Weights of a small mixture-of-experts language model, trained from scratch on English Wikipedia.
Size: 11 layers, width 192.
Experts: 48 experts in each of 11 layers, 96 GeGLU neurons an expert, 4 picks a token, a softmax router.
Training: a variant of SOAP for the experts, 591M tokens, 4512 steps.
Below are experts of layer 7 (counted from 0) of a mixture-of-experts language model. Rows are named router (the router's row for the expert), gate (a neuron's input weights, with its number), up (a neuron's input weights, with its number), down (a neuron's output weights, with its number) and show model dimensions 0-191. Each number is 500 + 25 x the weight over its row's rms, rounded and kept within 0 to 999. Numbers have three digits each.
After each expert's rows: a language model's description of what the expert responds to; "comes before" lists some tokens at least twice as common just after its tokens as in all text. This comes from a sample of Wikipedia text that the model never trained on. Tokens count by the router's weight.

# expert 5
router:498544526534451515495524472498496468546498489509510515501487490538472530475509489535495491513488502511480475457494519482498551510497510488490488545540530482492492515469523537492518527516539500472478485505512538464483508491511513533474516453548486509499511468445520531473510478481500482488504509464487497491509522541511533521497534482487479526519504513519445488461489512476511535524464476513471520584475477493525533495512526520473492528490478506534478513486509471485532469501500492513500501472506456488511482451507432483503484448526530500486533528476482467512470572501510521497
gate1:494531481493503465511504483492539517485499513501494504511499493518473467495492498515474470448498523472515478452488474513492497500497477548474474483528501498458512468479531521529504483544486521538494521548548515469523533490507510469524521516517538472500534499484538422500486516467539472516491468570495518482507517456521533562501432504499494475493450466516500501475522525479528490498512532495467448524476503463498465524528521521511497503489504487503495449508509513466506488531477511483479528488494505494529509484531512472489529508468477509512508477494447518525473496518548546503
up1:528495515539512461517484498443465473487513491503490483550498542524476486527523505533466464492495518522497529507500501540487539444506490515522515495502443473477480542491533482476498468503544510478501508549534495489455506502462480470491514470513487495514537475491550474528574513514524493522512499525455512512486492546461536514485489517425481503558508488495519514479469498517511472492494542506476494491458487521516479486478446488510473503501506486468530535530502479483507472461492494510502499503515487513490530490467518478489539517517522464483531492510494486532492510500503477557
down1:503502495493517514472549449529499450497516501546484469474491535494511514517497495473510498511489483497486540524529502539528491528474508522497583484472447480530479521499494464488479529492513487491469493488527483493500483516459463508456549511517479463525527511529496516483512484508489487491471502492456448521505462505534519512530528444520504436499533464505498465540514528471447513486488495497502557492494472521522533522493461456488507489504466524519492494503492517532482508486505513487511516496539456478488493505493521464530465488529501507515475497504485514503443533536499535467
It responds to: Place and team names
comes before: " |", ",", "'", " (", " City", " University"

# expert 32
router:499474512514531518575492526520519506518523445490495472479474529511492485483475526497519501499495531526517473450481474493470529482497554507534504487513502569490538454533488564524490518518491505485526509559466427509502465518496503499512542520522522512531538513462507495499471555507516511506488504519537519469503535492542453532488495486484471492525498504512494479497502540523528493496487521479471507482514491513476477510553489504546503515520474524505462552519486518481494498473480517490525525539484527483511470526535511509490494447492504521479497506499488530479517511472471473481
gate1:480535534499497463466477493560514531486509481499488534544489508510493531525509503543522526482496497505485496452499501495458459531474533509506471537489492529501567491499497533506502517518494490495529502557511533501502521475485509550490508498476566513531504510488534510534519492523516521508500527481496448485512471497495482501476497537493461486550462475502506541494474449493511520471449510495512471458485491488524517529502518491499527514506534462514480529470487473515521495477486536488459519489478480542513466494525468443499464512487549437537494470524473497471496507506502506506
up1:502512529485484521538502544521481519489543492483542515495467554495471529515509527503507484545478524523485477497491505467557513517463499472509502493513497533454454529453510507495522484492524543512532455505471509512474488511503521482541491513477530514473516542535501520465476506490472486482494514496462526513477493473504532469513499504478474449528538485493477525473488559490470544472431479474494492482471473501536495541487434496487487522495506509511498504526514493442516521536498515487500556509452479495483499494496467485463533473511463534505482511508524519484475501513492511528
down1:544508512445480518507527530487479535477479462507461514511513496473512544505511512480508531470467472530489496492487476500499535457501479531473495502503496537498531483479511533507484514524487545489510517497516465541540525501531541477487492516520531511497498507534515523520472485471502511498494482507480524535486515472498560460456564472528489536498526499447482498539512541507496511466502519491499515494443495481508490491504502480433504544497524507530472504534541456526499503499462514485508565530472481501519503521510514494528488519480551480492493478469520448527493470454520500518
It responds to: Numbers in tables
comes before: " |", ".", "th", ")", ";", " km"

# expert 44
router:504485487542456502521519500456474514489473493503497493461510452514504531440520505472483494483510508488531509471478538505510458490506515503536484468488499462523486487521484506515543519502440503570476501506513482518510521484509475503524460466520466500490513514511537521494486534463541469526525535495484485527498494481484502514542511482511472493507483489457511492515521432475462458511508476495476484437515518521448553516510526527516522484496509479428496487508479513493470499496497492460484471478464464512507451512542501516480523514465483503490495486478474481549474520506504461511
gate2:477534504451557507515475478526500495525483518478494460517529458523486525536503496570474474527495512513511500517484490516510534477486552486480515471482530470465466528502478524529471485486474496459508496558482462477556522523484501528519506511500509535532487508441499505495490478481546500493484471493534510517493454507481495462492503486489495522505510488482503464511530493505535509508449521503512485429547535514473509470522488554541476460517511499514490516504533492526491474524490509438479527534489518488497500509492503510483489453459489455531504523498501481468489482509498527515
up2:516476446491485524497549510505527515558538423498525528538484519528517513503478516525470480520531456519512521453507545491500514493460538508492462507490485499489527497521454485507492498482542520459492494482507486503501490517516476511449470508463497502504489503504520477501477508531481469512445494468492510485575499509478485522484540498513482490483509554497515511489515490487523485472514529475473508497450509526542492529526448540487503520489501480480479542535503489460501495479489442484484504506513543518504491463515504483529490497541526501536476519520487467515531539503480529535
down2:507491490500462506527496530460499501492517473491503524488533498516520430467510472481540501451525488497515530489498471503478498516512459502492549521509518490489487518503540482495524482491516503481472507484470500499471554475495499514485501490467484501479490468514546494475529504537499528477530539464420519508538540458532499493483501488479495485499511463578505552489456486497486490496453561554510466517515490502514516493522502463509478484497503504556505498461469507502443530516503506544496477458489480494534536519512480463469463491487520502500516522514494506461506516507489522517
It responds to: Subject pronouns, sentence starts
comes before: " was", " is", " has", "==", " had", "s"

# expert 21
router:487510479497515489507508428478493498540503483534530437511518549474549492481508455511449496495463487578525525568469449466533512504476514493507467511486484494489509515512447460478486478508521532484500495472501498538488510505486470518498490519479512529526520507542482527489521490529474503473488516500472495509481520486488518522505522507492519514512494482486514521487485498524519458441495486541490493494512541480482491511499478484528543530485486504514554443468492529484496505505515479493499477493476532499520505537490510502485452510551508480454476518515497530549515523500504456465
gate1:513483454514527480471481478501486500489477502533503473457507488528453499453507496479505507510491507535524547511514441515523492489506485477491534493490490483542524519461523454470506510534482558486462486490479498490464502488463477522509442500499517537509518498532478504503521462477505519478486431497463514533525474516483483524437518533517522514536498495510535530497536537470488468522457492474529494491491518459524508533507511442493473518481476519492470499529503480478540537511512527485499523440500493512469481483526491486510509480529488514506517507502452525520486446479493462506
up1:506506536529485544487517534512522487502483481512485503497480499522555572500496538521432522488497513512514510479498501484479515511489495485532500477472479472540510559519517521522500465545492507500533534493522476499487553499502521503528504539487471504486491494514495487469487484461499509486498517531467490519506478511514538517509518477496523517478491516519490512480517473503497515513501524490552471522462506463481467499549519487471497476553486458481528511496485451529528509472522488562485540495450545494496509485483520517467506536476498469498555495483433535453493464470511531497
down1:567481475501497481507463529484490463507531473546497498526528497481543518504497506520458468494559481479542509505514498518517507489523525487497472518493512515512479449546481520473487494547501515476496542536493489516517497474524517489457509443516454537531500505493517487490504471442479495548458486524500508469500487500491496471488502529487480531519522504509462491471487512530518506506486511511516534520448476516497515447465514502442480461502527533518475498474473528543514476509506503566520470502531511482511494501542511502501505495540507462490474484522519473473480478556530478498
It responds to: Line breaks and headings
comes before: "\n", "-", "|", "==", "The", "==="

# expert 42
router:520508488513518498513484513549505500513477479489468518515497521472498512547482504484547516464490554517489486508470542505521476454520507483529465484486490525515536523486483487552474522506499527514510454501451479478472536477513483475512498493519545485531506510451501507486529488568526463513544479522515517459461507468482496502473452522521520545487504541499480488490521486508528544537478553481509465494494518541508532539532529479453505442508460471560507506512482517466511490471544496487529493494502457531486500473490508487517499496508492479471489485514469483490513498517522527491
gate1:496492521483461515518430499486521517494464469524528487517495495520509538478515486510464482503525495532492495438458488514500513472505474493511506502480511481500488497470539511482512559450459531439483493533494495483475564505497495450507492528528460525510532474496520522520479495535519519518497482428525533486460505467458512482529482475519495539511505501489529513477471495487479482503488458456554482451547514528532539531513527491492488522476508532520500476544464485521522471518492502504497473505509494534465503492494483523473478476521468520486501478518478522512503523488484522523
up1:499487501573508491523507494525476512533509532488551509526533504531507486488504477517451496467499480513474478492512472499512491547532526493498532488524521498479524476504501546487528502523520507494468489523545470508520470531517514509495554506470501491508466456486510506457475552492519506522484494512490460517451515477511548485506516546502463502528512496510451450520523494483495523490522464489475529538487442462500511516489516515464451525529517525516492499528528470459515522527452517508510463482560501480504483490500510512519488512518498457531470511478482510523491468565490487524
down1:464536503489504525513519526502504473472498493493532479511498527492520545494532470486489450471497469510459525496493464508509496532496475496505515517505478520488503486506488492478472515477524499503490529501479488506548481529468493509526478496467452512479539541510484450515501509479520538551523470574504553526479470492463487484514549502539486488448498463514479546481548499506446530477505518542524503554479503486488507498468510485502525555491467495523467510520490497531520519526532469539519487502499542516482484512491515505484464489535506469532458512484502514471530515485541529536
It responds to: Years in dates
comes before: " |", "\n", ")", ",", " (", ";"

# expert 29
router:466492439484510507433447534489506465526508513494540498486499520507492463520482518479548514501514497485505530505560506535526472471520421483489489477515479487497473562514503524473512498534527515491459528475501510466514486517502490493472470481493523495484495449525514488482465506475495518519516514495501481482499526542481495479488470521502495499479518512518488506432532458548508495493489471460485533458509517532508544485529459485495480481476452486503460523501488545469480531479475507503492497513456502471502465520492511480493499475505474483476505498512501529462476457488472544499
gate1:494495492519483510495525511498462506475522464530523472541502496485537514521495522471523506527500493482490543509523503503467524489561472490497521536510490529490481509459494482533482499484510473471459504494504495497488499501484527471479491503519530445524545469553495521486504518503505540478507511478474509504471506479558482504496529472479457492529504480526507511472497511467475445490471518492524519487518483496478545447536555518494486497545497473494525518546461516464461561504459540527560525488521526469504499509499481457553446494495511528474517494509489461479508481519503522495
up1:452498493452521480469509446539490504516486501552488548514496516514470487453468497516491483521498526494478485482560513489478527522468491465534445500454501532523467511475497522535516537502530456514502484487525504481541492507529509492466519512507515499515484542512527534484487451488498502520521441491514489509541500518524507515473525534515438470481494473484466554511482528504516472500500495505508471467508494546454494506545463500477512510517498522456529496502542495487531466509507476468517480520451483496498497524518476453493506493537515510490456537532511479497485493512498478514
down1:463487500528506516527507525549499525459529478464492520515476475485534491501502546501486501517502493510463527513435459509490494470535431511481536519504471440494508501508481530504465478480497541497453506496478479534467499460489535512487500521472481468503490469478536470513525513500491480536486536527473536442472493511495472513501509468472528496484478469538521484569504480492512479520477488513523504510502504465482543519458493551499502509528498486481500488486439534485455529477513501487544529490504504481490514531490470480511476496479531530482551486496489497472495522534475500503
It responds to: Plural endings and nouns
comes before: ",", ".", " and", " of", " in", " are"

# expert 19
router:467499514560508519485486478512512534527517500469469547478451459505490488536538518519499512498502492485509460458502514505492498521447498564484529543481461558506512540504511505531497494517484499508493471525498460489499508499510522489476499511513491440459514487474527544539533489477485491522512471471500493471527499485567509461475507505489514504533467519442451507465477472500529478463520500514519509533483467481511470492481472528501515499495486526514531499502443479531484492551565513515536500494517531497500501511515442490490519460510474507495517507510496500476523506483516516495
gate7:531493500544487522501485532468524523483468517485538491502440477506555466465529479497498518520481493488543460503513486501497518510447446482504559500486510529516514495539511481488527501514505529533550513477491518479453503490480522461456494489517518491485486485456499505498510505517443466494502526498452471518484555522541522472453522470475451531455507506503490527518507521480455528492480508490520467511525473500500541486529501487501485483508521503482519468522503483499506497524512493398514485503485539497508510530495499511488496511503463474501491490488505493492461474541467493503
up7:468504477492500497498498495517520539488511470500505501498541507542477512517491510501472454501523533525488489470523514519482517484475479508512484554478541532478508522546503521519491492499503480489491500455496475466504485456530515539564520494480504477483477512466460471530470519520482541473468474456521457547467508477540538522557491459471477518504517467471457487480529519474503532494536479528504497507523542451483472466509492474515524534509522529480481499524505519524506523559519490523490480459504478483482525506507489459520497461508486465518473498550496531456490487498494505536
down7:514479485527496492491499501501508471497531501450515505470465475530519473546498513531540521490512482453556470484489453505537495481472492536474524503508447480492494473534527519498478519525488532508494437547495475528429521530509530511518477443501513471467504520480477527526507483483515545541503546505513463525485516506510480501518457528493472458510488492468500518482499490505548518493504550532524527522520518496531488499495489511520538515517496491465489503505499490525478508501485537472531537528534504496459507501495466502499493451463505479445507524517504541519466460524507509491
It responds to: Geographic place words
comes before: ",", ".", " States", " York", " United", " California"

# expert 22
router:514478529575505494480529498498511464452488506511493539500485490499495494548519498466491542495504488542509510486488490563497512494470497467523489510512469543439465471545517519465493481501470498450505514484463454524505450487479498520488495538509513521488504464503492514479480537465516491482478487509526471507483534491476528526447494526425509503498509493486525495539530499477481480506544524478486516458508501530444482448513461495510521504528528514503481518510521517517528456496490495495491469515470493516535505471536512518476523546471510516484497502508516533541488497492488482453
gate1:479450527493486490504523490452458526494532517469493499509464447509493493548467505498548539459514533480511518520490496513534518539522494507509501460493465535498443497545493468484509494462493539525512516521547541467481438455511497494509517487518498526510523495472510526485507538487494499513494533500473505527514477514527476476497513489512488508484514484509510496512548503499544505539511505534478495532500525456487487493496505489505548525520507468527525530498511453502521470491516489518493504483511498499521426502522500501501500523558503460494478501511529435494505470541531476440
up1:485536525478512493513508507504518522479534515525519513545489481533514489480557516509513503509515503532499517542502474505503486509528547543499517488513500528503473485470437508437541453501519546529556477506484473506497454432518512567515492513529498488526501529461466507475505476479520467531451506475495498478513536511493463496496496482462478526509499505478466457477485496497495503543506474503499497556487524515510487503548521475527549515475483508518502516456505509511514514508522495517501484526509505497499450487443480529476506511494451493475503478509534464489458525515525498511
down1:499523482511522487506480466467526495499533501518456488452512496463475466526449483508476530468513506497483499501528470482433527510507496490500436520487553503490473510530464495514475510462474484472509483482464459503458497506457500486463521537493452468518463480458517528453515529487517493499504484527461496481473488509494465520486529479512483489510481480494485532470510507526496496489501511507489462495533507517511459511473513526457485494493523533510512512542448487482545542507523531521493473503469459547495496534487515499488519528499492496481495515511515416472529506523534470506
It responds to: Table cell blanks, numbers
comes before: "|", " |", "==", "The", "·", "==="